Experts of a small language model.
Experts: 16 experts in each of 9 layers, 128 SwiGLU neurons an expert, 2 picks a token, a sigmoid router.
Training: a variant of SOAP for the experts, 416M tokens.
Below are experts of layer 5 (counted from 0) of a mixture-of-experts language model. Rows are named router (the router's row for the expert), gate (a neuron's input weights, with its number), up (a neuron's input weights, with its number) and show model dimensions 0-191. Each number is 500 + 25 x the weight over its row's rms, rounded and kept within 0 to 999. Numbers have three digits each.
After each expert's rows: "comes after" lists some tokens at least twice as common just before its tokens as in all text; "mostly gets" lists some tokens that are sent to it at least half of the time. This comes from a sample of Wikipedia text that the model never trained on. Tokens count by the router's weight.

# expert 12
router:546490517493501480450522511526515491458505511479511495476486449497459518486524536483504496467514501512467475504538497504459522521533523505489535513488524510509508481527482488497506483532544468474520519514499484466496496504531485532485505549484520504529477466503461482500448485484489471494517478470509542493497519508515508543497547481491451495502493499516514503514488507511515492476499493507481464497530469471507558493501534515455477516447494513505524468562481524485470494522545537414468553527485493494491510487530490488505536511557489509537466508466476481542508514544520482524
gate4:518520498463517497470449474530525520434562509480461495509495470503472443485484476503479486493514521513501454508516493470476459464552518534498504528507518502467504502483519487464489467462482487487481514475510541487464459497484460495518518488528454486464500460485513529488515499490515502479515493479496521506484506527476472500487516484485511451504501500488469484477479475513495478441486492511549493480491544499502519538477521564493507488501489501559485458536489474519521499508534495517492499540507556538498541524503489501482541484511524526548515505520518495536493536527462479475
up4:542507476507487491511499537468514452466446441475501498466496517490516492484518503518512533496519487526488543538452549510508472511493485498470479485517486498507542511505502550474490496524482536482523491500509486507511518523468490508482535519482556493505520488559538461502472503487511540469472469517474536508539501516536460500502493517445494538503446477489474534536496536492535498509513493522483488537490486490480492489492588521495499506474525477495483505524520480534527560524478495521447500473495494509496482463486462478501506483478483480505523505487495518498459515526513543509
gate5:489519531515491450490482528532495482481530500485514511453496472530497484505523519488522521472521504450490489527521478522461512551504532535529496458482524482489473472550490487488496513481497492561519553468505500465507497462514536517518420523517519493500524509488468512535455495471516462511544501481522532479504518496479502521523539495485504498529510510468487456513450490505543477471472457523521503468496518538457519492507506490485483517435523475499492516484483506503499502496492470503519558502518503506520505533510451513510514514516517497524545551457500459533508486480494503519
up5:482513503500501488558553531472470509517504480511522481526493536537516483500504518533476491420457459494512523491511478503479496485537477537488536532489521522505510479501508540532491474503483470544554468492494500506508520530462468479496470513494554512495512505537477491492503500522477537499489493497474498533493486514544500500490524517533490550479519493519513549530553513519504538469516524526509442497555488481550439481494518461481503447521489484508458493502497478511481512490497488476484505518502501482556439478490481509515530487474470487481473478503521497513512500497528494481
gate6:455459516510565484497494554529506535501485499481526487514493525526474478506481492507511506513516515480535472516518453502518474517537484503489557487537498557486478487463466459496477476475540483487501510444475544508521500523507516498509531485483466465507516497490505496480464501464458424509523513438533524536475479535508476500498476524488525493472474516490505486523506496503548492436487489515545501479491528465537497454468494497471475469466526521494524516489508503483534511488520486461497475541508487508520505500521491492476495538508516524493487488448463467519495492499504490507
up6:496513518507525509446497517514512502457504495493522499514476522495512487459462536512508504471509487490479515531512490490483490528495460531529492520518513514479520523497488503462500447517508483467534499486455488526525514525500494511485481502478465514480514451537494486483448509506519451519536478504467489451501486479562474513475539517464512452530542532532519467479491489476505535524469509488483492479539505484527517567494492472477509507500489509499492454489475488513504492528468495408502493454526527513472523498572466518497536518554512487508476510505520475514492496477480518491
gate7:502429477472494457504511486488443528487524506529554481553497518520469477502510503493540525487505506509497522476530503514486519512478485525523502504522484482452461538484501534503516521539463503488531504511492513525501480479490469536555578527529513515533493480485510465542531526505478517490489495435511502501476512506515504480555486506492469505490527461531491505486478486490527484528497510500507498477548489479539513516494451456542469542496505510532505509511531509472492471548520514518472535521501471508476523482503512485516500491538496499532482522505495455519449480464497515473
up7:500465468484504511472473490483469541508497503521497519479522514521479525506472466483494519549501515519487482511487451493547535485545480490538510503507504484545519536477483494485506493516517483515514473463499500474548497467496493482472505542510448536503465491550522501524512544535517456521491485517505471512531492514528484465519455497520474539507501524499501466518517507497525469492477503465556512547541487471497490505449496468437489478501506512502503498545495492521513492487522511505501510496502577514495485502496518530458441502474534464463448500489513504520525459464516506530
gate8:562446533515525450531557493489501499497506488495500506524494470508522495497533541497497453498488498491479507491529503535475535516485527506504467472480463474493515492506522503482492506526509545476495511429489537500495496540518486540491510496484468504466493503551484502490478519495472522484496485484474531523565488492521483505491484485475501473453435537493511505504480488489517503465465443536514470507514529494497504511479460528477462527498500490529476495501501521532500546509539512472505522525542530538492506474502489487534528536531537520485467518477473514531494491549541534480
up8:483535491521460507487486531469486490511510483478512483488452469442484455497502464456498536549483555502517514553472506512521523470504479512507477514477481502488504490530517499496451479499460478488497532515528529496488514469515534469496495526479503467505523521480541531513471522474548497472530494521518476520477473522554519494526431502510516475533469475480513537514512470483466497492478469501502501486491527508558453426488508471480527487489514497489481514461508529473532490478505506537486485502511519542473499489453502505465494469479510503493478483487484526476455505513544510488
comes after: " the", " The", "The", "th", "'s", " first"
mostly gets: " San", " same", " father", " Supreme", " High", " Register"

# expert 2
router:507511499472516529496501516507507465501506527503511497498485452503476502502498525480495485489490475471513502492508468471542535512461535521498512486510445492480503430534494492476501523503450494492525465502478513492523543520508482524516533439521480528463495483502541504534523542513512493526497524481479490482484540514525489481531502560449520522486510538490512517478459509468481473534475520532510514500487503506510472530503521504549499500540517492520457504469502498551547452451499441542528489507511540470522494524463504483441488489474495530448481506503508499518514495543480488479
gate15:524504533500465512472504498528503485535504530481505502463476462527531462522544507509479457562462494486496482490514512499525488524552490504524492506542503479465473525490491508499508513485507520445475544516510551506513506486488512478495535524491529488530519500507531506530513503509538496529497515463477502501438548503534485485462530543496514457457487496492499492546439478506540475498532495477493451491481494497501474510494491510563529475485516539506505496472514477514504514479466508540470517491481489483468502470479496465460486478509534525515539487488499510463496537535510553460
up15:475490506444475490410451541532482524457514528519494485480485528474479504503515484515528491481519514507502507490484480498447531508497487498506492511534519517466532510497471494527553499499473475518505498493517481543520497481493498474484535489484523508482554504476515542517478477493491509518522530529549475505532486509496520548503488544492481507522545498493538496493511471517533490471508487482489500483484505513474506536508511526512487494491424472494452514479508522524518553532490510478526427459525486504457499489533546486521466537500515497496481537502462543494467501495511500516
gate16:553525491468510507470490483465522476520483534454448486491472483495475473518542521499502529491516486488494511487548547501505508479547485529541518544488502522498510486528535494480460496503504499499499508534483534504501558494493489493509473506487503497466479478489521498475514518488465472487497468492521512506471503526506510530496521532491475536509497514523498494475432515456523432533514519468486491503474497512492506517480516504523517498507512560498499481500493535516478466531535500531509499528507562491554495473531524527463484494478509447514474497513492554574467494467509489453
up16:470479522447479525476542557544485506473497522480482475492495534499501449495516499547511487519492472498481481526507479498481533476501494427491487552508528534505558502487483495507484523504475496522525504546511455505517536527462519495476519512449476482547503478493519508506504560525506522477498471483525477502540517501472488508458495470513510503472513513517485551492503473508510489467493493505465493467533516525501496516487508501522552491500493495497480469560517495447508479494491530469499514484477487486483456521491503475558495500505485523524554509527500522464462448491488464512
gate17:517473461500521509528505460498486460547492487497517463522498501523483503479521525461496511510486485501514492552507524562486499522502514590522497515525459530487493499503512513453499460468502471472456557515459492520465501549497473490466544492488464485505508452517508486503474468493537471521534526437520485544519524471502489496489490539486469513485515499447534475488486492532488488499495512555458461523496512470484511483502532508514513468473484473485513500506504536476503484505484537521479514510484486499502513479460468480483474532504498547500536523472530495509514513525517508483
up17:493494477533514545498524503482501464541492481495515516514486479504511528496528497462528478506530446545519498495501530535550507563478475521504550530546500507482495502481472477540503496509436486498521537515512521468515486523524493515521507551505531491488519500480489508500486453505475525512488532440561505512471510499524478538474470513470500521529464480498502471519474453487498500487528524462515485446530472490506495467493497465494520498460513487505466514500480532506521475485473512552558505505475445519510436474513526493481535505523528502518511473487500503507521505486492488520
gate18:501498519506529483485523493490515505476463492459501514509494486543529493512552484480484464480471533496508491454508483509528453521515502519511482486552501497495483486490504468483531502546486483545503509560486474485509501522521500506505466484542498470480507458493491521502547503526478469518493432465524478524467498492479491487523472538548516496477508562486497477474477487512519545538487534530509490519464476540545538514497487489512504520492485507506473494476511462502517488451509535480531531510494470491501538486506506443536486486517568538470510498548485517466481499539505462505
up18:512476509535462527521492487487511495487494516478527518462469490514515469508520497567481500453509488515524479476480459507502524484491473491501453513457486513417461513491485489551512496524515485495421495490464480538474539541499486510505494507518524480490483472508494490502466513525514503502484493525507506512496512489452456539467475545507520493484502504510499478521520531482470474464511534472514486519498490508458513473482502501561515476492464514505494516487515507454515468468501497485509510512494515484561538502529518460438473520484457501514480483521474525472493468469478513553
gate19:521518507486480498512496458496467493508484563487469493474489448509445503476503522514571534438506516478487482502510501489543509535513507538478462530547469467498511482524525476485494502513486504485483465488478534506514511492527471454500490469492539513501461506488525499537531526493487516491524492502539512464456498523490468472540509497482488521483519523488502503512464522467517481520457522501506515502512508522496481496506497484548426531549517550490450513456530475516536501481502488532489515500479511538480482505511473482489482468454530518522492509506495530510464489521561511488
up19:448503518491546550484453487464519530566472519489518473512520486518489504479485469486526504495507468482536461427534492522506475490480508534518498492484500523511446508515494480480485535488508518483534453476539499481515488534510485508518480459515552528522504490520469496438509498477512455519532513513486529492474509493491531483481523497504507491481501529536518476526454480488492510494485458497520530466547501494518496512502490529535458463488497489477535556519505537492514519493511496475522518472526513504518483487472491488487532524539531549499475486539501519533458535516535500515
comes after: " in", ",", " of", "|", "–", " ("
mostly gets: " January", " 2006", " August", " April", " July", " June"

# expert 3
router:512495504514500490474512496500477493509522503508575510494511491490492516531511477520497485565536503470518502490509507535524536559500493527451573515506479470488514474485472486446474468510555489506469525492552478493483498470549506501502501518519528479462492507467529510472513473505518478498498494526471472513508538500487485485549501537486519481493488474516525484526496477478536548521510446469502482486466498553533480485521479523442502458507527467460495512510528471454519491513439541533486496503488541474531520524481500490479511512505490479502488484481508469523489487495507464504
gate5:509503477522498487517493515507490500510485472521513533519515503490504472528514492536505513535471493510512459466462501526558494518504473521535528518512491494473468502488453472542496488516467490556434507496502486502419462494530518515470470535508525483499500504458477477493524500474552494489485483519490477499467514527527525497494504491505494482502493545494490506476460453460567464477504533519530507476477479506533490469510477483482433472550521471453450515520518485463517504493507523512472519493460505547532505506469498503505499487481517500461466544486510507517473466501501515495
up5:527519442527480513552500560509483512469484496511525516547510528552510496487514536485456496467485524491523458484450500502530455516518475547515494505533499515434461514477464510491467505514486517477449508506456496468485519524547503513514473497521490472511525510482505490509523525465534469475522475523500516520481494465526539529527485477482510513490480499516522522494491496491533537489507519501502507511527505450551538504533485519466472509514471524508512534483523488482492486497512480517507497501506484556526481539466487508523518509497528471470517524515484525522423536499470510512
gate6:458495477536511492456474501507476498494489516521450526492530518493453527551516538485514537519512493483474445500521498510494469543513508510562498503526493491508477492500496517501515487451494534525492550535511502498512503528496532502504497514462462516453573540513498505479493504462501512492475553509475525510517465481493503466514470488476516514507493477509479505498494504499570532504504448530519530497462503525484461450488492482511512555505493441473462464519512465496519507497480488524485503504477522524475524451525509498537514516511472518516454478498478481506512482491473458482
up6:482480452504511479536483530566464474524512537505461529508477514459492431480512490549480538504495453513509519469506508487482489521549520506486518499511509483480467471476503546475488471469472509505513521546491466509498480522493481477517501477530521508536499521539485543455491468513465501528493491476480500504485486519451509531492495538499512511513498511487501480518501503496540533523512503540529542533489513488506492468508489512466512504484494475537500502485499510461451476470499528479471475492489543489530535502506484502516492506498587518459446458503501474500517453494525500468
gate7:523498464516498513515516513520495526490458494491461517463533506514501538486526521471520466485518506527516520446510481510477495503553461505536464499468459504509514493495498475473496463502486542557483489476525508526466525494515527480479473544505455471505511466478517522455513491433519539520472491493469509472462492485471496493509541534490520532521505514512520470509505502542558484492489473492516454514491532499452544490521488527524479506507513449484481469518532466488511464510447484458488465497485532493538526447483489485505497513520499446506509514488515499536498510500528516489
up7:520513515477481505479497490447499502486500492479483498516539558470454531467524517483533530477465511497482489506496508462522495493473482512495468500495485519508513452496503463521491531495477528529524510497486459521520528523518543482462511506527529498478515489542558474467507479460505528506501456506501480496492483487478468491480539517496505501474509516489501508466487500455470454477469512500484507508532539476463478541495446503527535505513551510512477478524515453518502512513483529486513504503511497439510502552481509538443444525489492512500465476513541459475463492531529540475
gate8:486503449482520497487502490507493500517464476470535536489521487500472460538507483509458502497534519517502477475581500493517517524536526537523490512503506515472487474495476482499501451522468450513506482474516497518563493502474494518474529501505481520468551480463529530461481484466500539515475499434471478489513509447546457491474521486499497504496510477507459465485508505493517493473474491484524515504529499449488547457483514547498512463472510516502461461487523530511492505535496463484481535501496496477481518538496480485503496478454464500522479478518516471515469540480487529487
up8:498473503465467495445500482493490485489489543463510487431514480505477442512548528490491545485517451509491483516502492469448511473545522534493470528474512556468474505470494473518478481495519461509523464513550514528513503443493528529492499484472523514447501511498518496488500515441506530468502527488506504523537481483513479472497519493523518521518503489511502450486543527509485518492494448493538501492470490493491506494458520485496466437519496512509515498531533509439494485495453482500510520518518479492499509488521521490505493463427515515507495488523484485484478481481484494525
gate9:515460476462487488490522520467494478518485493495438520503490478456492488509489503514493492501504515534495500498488480492509560522486493504465532491512498516463524538442515514447526475489503473563494481514515470471500577450480527489492494533488503453520490476495529486499495518484513469495467486466502500484507497495510524531515509502447511533535460479480506512510436521500479500462493544544519497478448490514498486459510476508492490530440503476467524512523509521489522459498533547491482520477507532505501488498518468515481525522519477484479524516545483472520506525524545490454
up9:462462514486504475443516491484487439461489449512465509496487470487497472502511488492524527521504463475504545480453473477511533522480546499464520470470513511483515484487501516470512475537489507561514464481542455493525499484507548473487501532496500478500482477513510491484508514508532482463498495457529504490531487460513495520446535512479483503508492495496531518497437496511482459468508512534552509521495480486459519501497512504466478536489483487483509539497527495501501479496519494509494549450506508451508478516482488579479537538519503505498457510502512512494515547516525504493
comes after: "\n", "-", "\n ", "°", " Born", " non"
mostly gets: " -", "°", "′", "″", "-", " •"

# expert 4
router:518573500477507531521480507470489499501486494515494510492461531531498481466507497486488526481509510522535482491526452520487505498488521510532473527403461516538501451468489488469549518504479487498527489494428520465531512516469489512504502492500467524520530506527523532511491531489517462499484477490468519524578493507506506513480509450544507482517528510504518473499493504513428495482475505535462478512461493456467503530488492506512519486501516508500532487530500458497496523532533524490501541510474446508539492493498499505488516474482508524501531497525459524480494515487492528514
gate5:518547471479482467513473528485499494470488502490486506534517522556516483500542552529481482504508466536513486472482500542480519494478488525529525481480502444525478503481521484519561480515508487529498488553496490532483531508522491547484467557539493465467497520517491495460505520475508497479533498470541523478534503434502495513483482485466514507458526518515499517481476470469508497504505525438521482473491446492471462478519494468485490552508513520489502478476486490511469535502500492459516532470473454504535521507463515504500559487513496504487504506494446488514500487522524499490
up5:517520507482512523496535500512515534440511501480540515534471485463499477477475462432538553515499525490487528499490528464451536509543478523527489511491510521555544493505479489527446521473539531522524476504537500505483500448503546499503489508495531506530537496497522491510489494462545521512496514523482472470488534523491469505504460536487453483498481534514512489498541533495467506526480486478493507499507498432495518496507509515456518481534502480505477481536486510554547479497515490518443470529478493472506516473526496543512483529502484489528467493509478494490517495491505483497
gate6:492501498481449502516508492481441469467510486522496492528501537488490488477491461467516563520529488537496524507520493472479517480513475493498507521460509509530537491501497456517527467469523495529493503503515472488527539503546486473500483490504484470492538491477516519504477489485422527494522528482520525515530493493477501491472457488479548486504523534539508492519496502499470509469447517501488456449496521513488471513439516519483472503537512447492503493555511546484537492509528517508511519541493473511511495499489529510504465480464532481441512540510460541475496468526496520502
up6:479434484501541560498510533517479505510550521479529484473504470483490578492468505483477489527511516526434480512516543465518512486516478467482492513504499473488464500548501506485547508491487499499484503458499502521539486500478515463494495532494545508470504471480525518520481586478512510486492517514468496478474522505490494495494456473488445549511511484490531498489533498476510483499494506481501487518486497498506562488513500517542486509444479512474533488492532479509512520542493481495506474489473496506530518532466522526499509504560526465526499483473528496532472523526500519506
gate7:486491506523516492521490443537440534522482467513549561490513520534517496487485510540476497515496517508545490518504524512475508507488536566502537495523493527518508497490470509476504485496510476443477501515517518537524480486503472510523516482475498523512560508515531500437482505475524506485506519481483525484499490495516504504483509464551504509515484540530468500481489503517489480510481497500471455478440560519521485468508508501494484490524507501500479466479487518481511570508515468503478482512570523514482537463512490494524532477449493487491467514456448510502482484497484536498
up7:490504504481482509495567514510527426430486507494508474528480522479539517549491494520490505470492521503493497507499508466483495499527493473453480513509522490530520520484524525525473511493482477500493523499506546446522509491507486457435490498511471454502464477477487550527493494492516489517494478562532504503529524512507493501506466523491496458469525492492536467502509530541494472513492499514506530549518472491472537534462471492485512493544473506505463511516493528527477467531475527519508544478483548479538514504485510499509451563533481514509504499512494492529516493520539510471
gate8:500494469470499479478518541510528497492470497514492487498471508527531504536479451530526464472520487485503492514483483436518494485486525486503530495509480510470480541518506527489444478487502529506484500501460479511526529513492554460513452540485499512486459521531515504463451504470490489480469477485508507466509482497524532523494529484472480540459472489479486481516505555485507493533507538458517468493472471505495448518518481483538499458503486476497518530540463537527488527528553509501548504472501553466494515492520515477488489508492505520536499514459474511509495537479548551500
up8:443494472494504532469512531543532516504483522484539523514471495514527509517505486520460496480519487498463501524498519420505534484507495518537547512492500469502496547519516502466516472516513519461501512536509486514490490503517480486470494463512520501554469561514507539508494505509486458497474472437485522495445502480474549502506526505504501482478460478511497497496492520492529499502520520465504435496481484495461519518469485532496482484436448501523467500505517513517482507503506572520475509525483485480528539526497497487499465470454500525478472521519491509500500548522516515484
gate9:547503486506521531480508497511468515532522486472554535463447476496463504510456515504470481527519468501508517514538532529470515524487480494502470524438481482505475506522507471512528503513498487546500490495501481530480519503487547496482480469504452486509507465521507503553542550492510504452482508490502473490492508475484535527477502518500460478497534466494523459511468535494509509548499567483530491541465545479488535514467514531495517513531517542496524508531488462512506529501522513481522497517500510471536491500509475495466534478506531461470516495459482456505502536522524523505
up9:507510523520518497485527496492485520529508507492489503490502459499489471551469502507478465531521487521502511501500552503467516508470503473509477503477444506500524530524502470508510488511521509507483464483513519530498484545493511488502498462507465490498518492506513508517520531509487510503510535450524462512535477507417519474476532502503459485488495462562544451486485553454487522515494526473476482473527505496512482529476530488473456484515510557521543506505494516500496478513527496466526487493483490481512478486558494466470537462476531503435502477444484521525523507448502464511
comes after: " ", "\n", " 0", ")", " 1", ";"
mostly gets: " |", "|", " —;", "|---|---|---|---|---|---|", "born", "|---|---|---|---|"

# expert 6
router:532503486547533499537504500544528538501497479473486399494503541487511508509458521519547513522491541501511507516459508521504513436505488477513501461500503444488527545519478513511503494494537515507521511491511451503465492522496506486507507467471525526499511513516481490513492536476490520499510470508469471480570497446464522500517466476516510507547527506473504480490485500511483474481547494481494520498478491451506459535502501494514514454530489476507475492480501489538514523516485476553541505507483522510427470482482480468488523477463493507475528492519520501502502487498512476493
gate5:535498510484526477488506469503470496499554475524487503489511515461503500473530527506486449508495519520518426496480452515501438510482518507469517514495485504505486503521477484532493516500492533505522507449493486501498498465492527494492483485484534514475488469544483507521526528455499528489551472476496515540440439448526487526485462528495480527514505459479504500499504541497543551459527490476524485500529513521509518503485512492482487527503519499512494466526458474487482488477513489530514495531506507484480523455461522476467503524488501497535517493506499529479511550583513539483
up5:550509479533487531497502450502514504527479486501496492472492501532519518461497493507524510510476530521508553526519520501487485516500482507469482510508515448526446518453490525532520480490487519487497486522516488480471504546499464517446506525513485540489567535501479498528521530447488509498530483466537492506515487502520489454530499483505489495498472429487549526473492471497496471524527490453494520526489473473530527457501501493509479492567538504443505505479505492501492502520497512486487466467512488486520514495466538533488480503483574450493512506486507477458484515478523498476
gate6:478514494484529474544487504524512509543473474460509481471525471450504497526508482528498477506534510463540479503497486506471491435500459471505525497505510468482471538535489504510486487499534480532485527509505478523505497502508475506491490507517484515476499517502471501546534534476467547554485526520446494533480523481434500565491518508506489491497471539501518481499496494478512469469504476503518507485516458533484469523454489463542509463487545535541507492488526512488513533524517496465515477488492507445493564455499523481503496504492531521485463493501526505537483488504450479486
up6:512508468507496470512464478519484522538528507465487471506475475527538514490441512555513495502495501497513494450525546509474499478495527494496503521535494433529535500530523466511491507533474511494483502495469489459534494475511486518527504564485483506509488549523496497476477485500585504494513521478486527462494481494515508522467505496466476498519482535493476486485495472480511517500512434529516456489482486527528479540523483489515510509476495552515500500503490506479510534468536458476491470522493478451460500474487470557518471512493560509522499513476519524478525514497504537521
gate7:524456455553436510534506476497503501504479522505485509512469525508552476462507520499494499492491530540522479484522473540506467514521479529459489497465502513482460537529478517446506477499519521486520538513481452497511493488450485517509508498509479505508477508523497487518537454508508481473496517481499453492542498475479490477531488537499512451499494504479482521557517482513520546520533544503440512527476488475489512546507496505500480555506508542494490525512479487542499527551536480470512509506467503507477531489487474471480476490472504477521509495529482479554517535524485514470
up7:504470505503487465481512543478490485538507505497511538532494504488475521482534550514515529510492486511512511483522463521536455519452471456523459522462479497501496501516510543497510524493451520530484513488482523533501556497483480510523512495478485493524528484468486490524485507495522509495560529523496488526510517523554550475504547537524515494543521510528556516507496500523464464491552541514489533474523477452528505487478485489532504482522497501486471501483469536461488442472515487515541505505456524470488509520479523472464491457500502510523546456507501528495477499502486496479
gate8:498433504488463488527531553529534466548445476473517499524494523515497493519506452524515492491488515505527492560489483529493489488478479506487525476494444523517479513530504504497505507493523502500499523481489436524476507459493533514518506476483487514514539523460451460514472509502518508456519458467504462513544454504498480522510473509490523522478523501467509478470470565515516473522519500474540509525492489504510537486518539503480499517500500535503521443461504489527493542540500485473517500481477476516508535502477471511518487489487490441462514486472508493500490509525518475542
up8:526433478439509528522523503518505504480501548472483522495479480517471510546517466499480524463490503495506554552473506521514473534465485469496510500516488499500483522526487446472500537506473518515517505491498496522502481477498485488505480520524529532505502500498480525442478517492514529480499534531467520513506510527482530494480527466520486500479496449471518486484489525476510458515452528475488484466487514488484500509511554466465528499489535483504557482539489494540560526527465470471457483487473497472514472509532501518550504474469517488493497510527483493526511475466517472551
gate9:476452509461487512499485496496546503531493483505486478529514527497479500473460545527556527518499520498522508465506527501459487499503516518513489483462522490504478504509554481496500482480504520490469495492535507510440510471473476473496463499496491489505492532566482520499510521509520556514482510473492519441497494463499500485482540519468511543514503507492519508537443508466462480451526495511501519469508529532488542490478518489504529498480512518506479495503515448515492561480532505503546495540483504430449469483506456500492506496473491512484500509508467460531471542518529530518
up9:495500474449504507488504499492492506526487535476517557514547502510470530486483495490512515474496479542486518545487510493515489520540541459488484506523508469502501510540496507463467465494492505455457518523461493533474461493532494514498499502489527498500503523562503513492518514552489437460490518474507490551470475471453509509503539480491464502505479499493489466484457493532479506480509473480504513549487498498520514450467487490483503537514483495491481500564512528531517534508523518513453462507506474521475564496499488492496505455536494486518545465479502472504446531475487518502
comes after: " of", " in", " with", " for", " a", " on"
mostly gets: " the", " a", " The", " A", " an", " his"

# expert 1
router:500463527516498509502473482476532519522476497503495520484528498534536501527525507501475499473449510549480526473506543533545556490525501464459478469470510480501514511518520530496493477472485523491479477503488512446517512514520462465486477534560526507451482495464437466517457484502521509548496511530542477513503455489494482553491509535519488505483513511511493544529499460489463452500534522485474499508522506467498520498530440477495458485455478535517502525491487500488488500536515490523472479493544501490514498517510562522524520513526516495518494507495511497517475482522483494476
gate14:493517477428540487507503498464519510495527484497528521484537511521499547508552492483499436483463536490488518468495486485519521537476497505488526508509503469505497476504482535499507485492518513482464510530502461525450486522513496495519496470481484500443472503495492429522533511487509499484493507453522505511503481471509537522460481468490506487535505467545469487512470505460522491550482505504531486484493525478538484488484488493515523510491455522484554495520492488496476502491484492499532475509528456519512510470457496518485508509484506530497494513511503480575451454512498539423
up14:463511516469480466497507515492466496528527467499498476528497520500496474509498494508484509487499546527499532510483495531552467436526527485504519520563523516483462476507490498530514496518480523469555530470522510517525488484525509512526456519442557505491466499465495496521502539532529512557508512486503450482532454474503490474480507506516521438478457518467480458546544474548476511531483545509510504490498506479516485484472521491492526469490480500526493485523505478506511475509518518530497530483504512489509527493550454529510504506484516518490498512536464553513472518483503509486
gate15:483493488498497513470549483539493446504536471490484486471498508492504478454460516478521512516504537515511466541474509488514510549511510493461479491504536487482471545535488516512517530534480505487488497484476538516502537501486443494513483498475438470480505507487494474517493496446535475523493503510501452498525506497497527526497485474521478514444523499439492519505492499501510519524512543476542504534477461529490495516544535492510486496462531513476464486528523501524480493514503530458545526489545462472491492497535462487444501511501498538516492530509556513454472498508466498488
up15:507503512517519530536491574482501496512475486540468515512517552485485482462500461536535486510531483453521538507484506550453507513437514533491479492538510488420518488502502504435506489485526498475515489489494454466473442487499470524557500513542560512520515537525520474485486500514461522450478491527499523527473482500503498524544549478462512510515494491479517503524470519501501494470505477501497513498492544482511483472479464508497489489516504517510504509482466445491483478480524474486498483513494481497482528497479513494527493488471522491526506484475471502483510500550498514488
gate16:503515512498509505493500460467533540517480513515496537488534464506530526496564513518508535476500480513476515501536505483479559497476514444507444495486479460497518506537495533482469475499492515476479498485511513472512509523503474458518497538567491473469475503468498461527451494498516497517544509506540464507560473503522493517460485524477521489499503508463504503488480508462505526549531504479458490521503510469508541515517444500442430522486493551492512474505489492485511495537487485488502509487487498522505499482498525521515498535520522485498495535542510525501501483511544490451
up16:489474531476524517530483470473498551528530507497497493537519517450505485505499432470483481478520463525499465511510467478536563480527495488475465460500501494495514486461538509499491498531540509476547513482516525458484457524525501436488525514509507480492508484516475461509530490526485542490464488484524521529532472502516500490496456473516481486545536500531517484509512555480507500485516468483482449455497515479553499500471547472519495504502512519481496461498483477482478500579524490491522494505505507486507488536491552484489484493512495499460484510471502528485463500479515496489
gate17:512475480555524492521506489513533460487456502443511540469563475531501496502475513502506502527514448507485482516483498521506485534490503515517503494465453463467503471526471529496508533456477531501488503495472537505502501519504509474523504505546531534491494497486539506494519511485493496515532485492506501487495476516529511524475500572498500484527516519528478496509451498500515507476524511511486474483500464498494447477469515488486478542462475583493501521469539467492536498545530483472549530477483519508468460497489509465515519515508476515530495524454517488432484506516475512492
up17:517519484526523512510534517493494497491479519488519520472542453483470491467530561539510505491481499527482505479478483516511472509457523464544557473498533474521519509525459485521527506466509499530511494540498524493526501512486477487474465533507514489477511529507528499501491538486475480479500470478543499502458518527539485527492459474497483464499498508503501537490464496516541496521476493477488464541511478523455504509501537516489478532462516522469506476468512478474479525523515507472498507473496454534488474537468515499552520496510505509549509487491546478554436510498509556543
gate18:526473505498499521489521476501524513535449473486513528476540485536506512517511486513491505507478526541493478520518516497479483507550525446503523447516500485513494513502462495479482480510516517485469482489476459472536503546487538487517523472533532530502487477482472472486521503526526499551520505478497486470489465519432536554452464505500495432476534522482485509515496514470492476485486488477461474448485484536512491511500483470448471544494440526520490500493449521470477498474492543505485449503520464518514523518489530512487473520473521522480526490522509503518498505477500482505
up18:482554507486480546522486480512480527531479524492535481479532473521509542495506519493501493515525464453499473508511490496502485523501525496465546517498482478449519510481460495485483501522473481508505529514493499521530526522464459478439486524499517530466498494518514465479527449531517485500460509513542523461499494489553503523502525490465535471509479487501477537489492489552509506489517497513521490480542488481505482504461489479498531419495440465512516483545486461503481554490464512517469527528545475493475523512537500471502480515528482513484495537492514459488511500483515465511
comes after: ".", " |", ")", " =", "us", ")."
mostly gets: ")", " species", "idae", " Genus", " JPL", "ensis"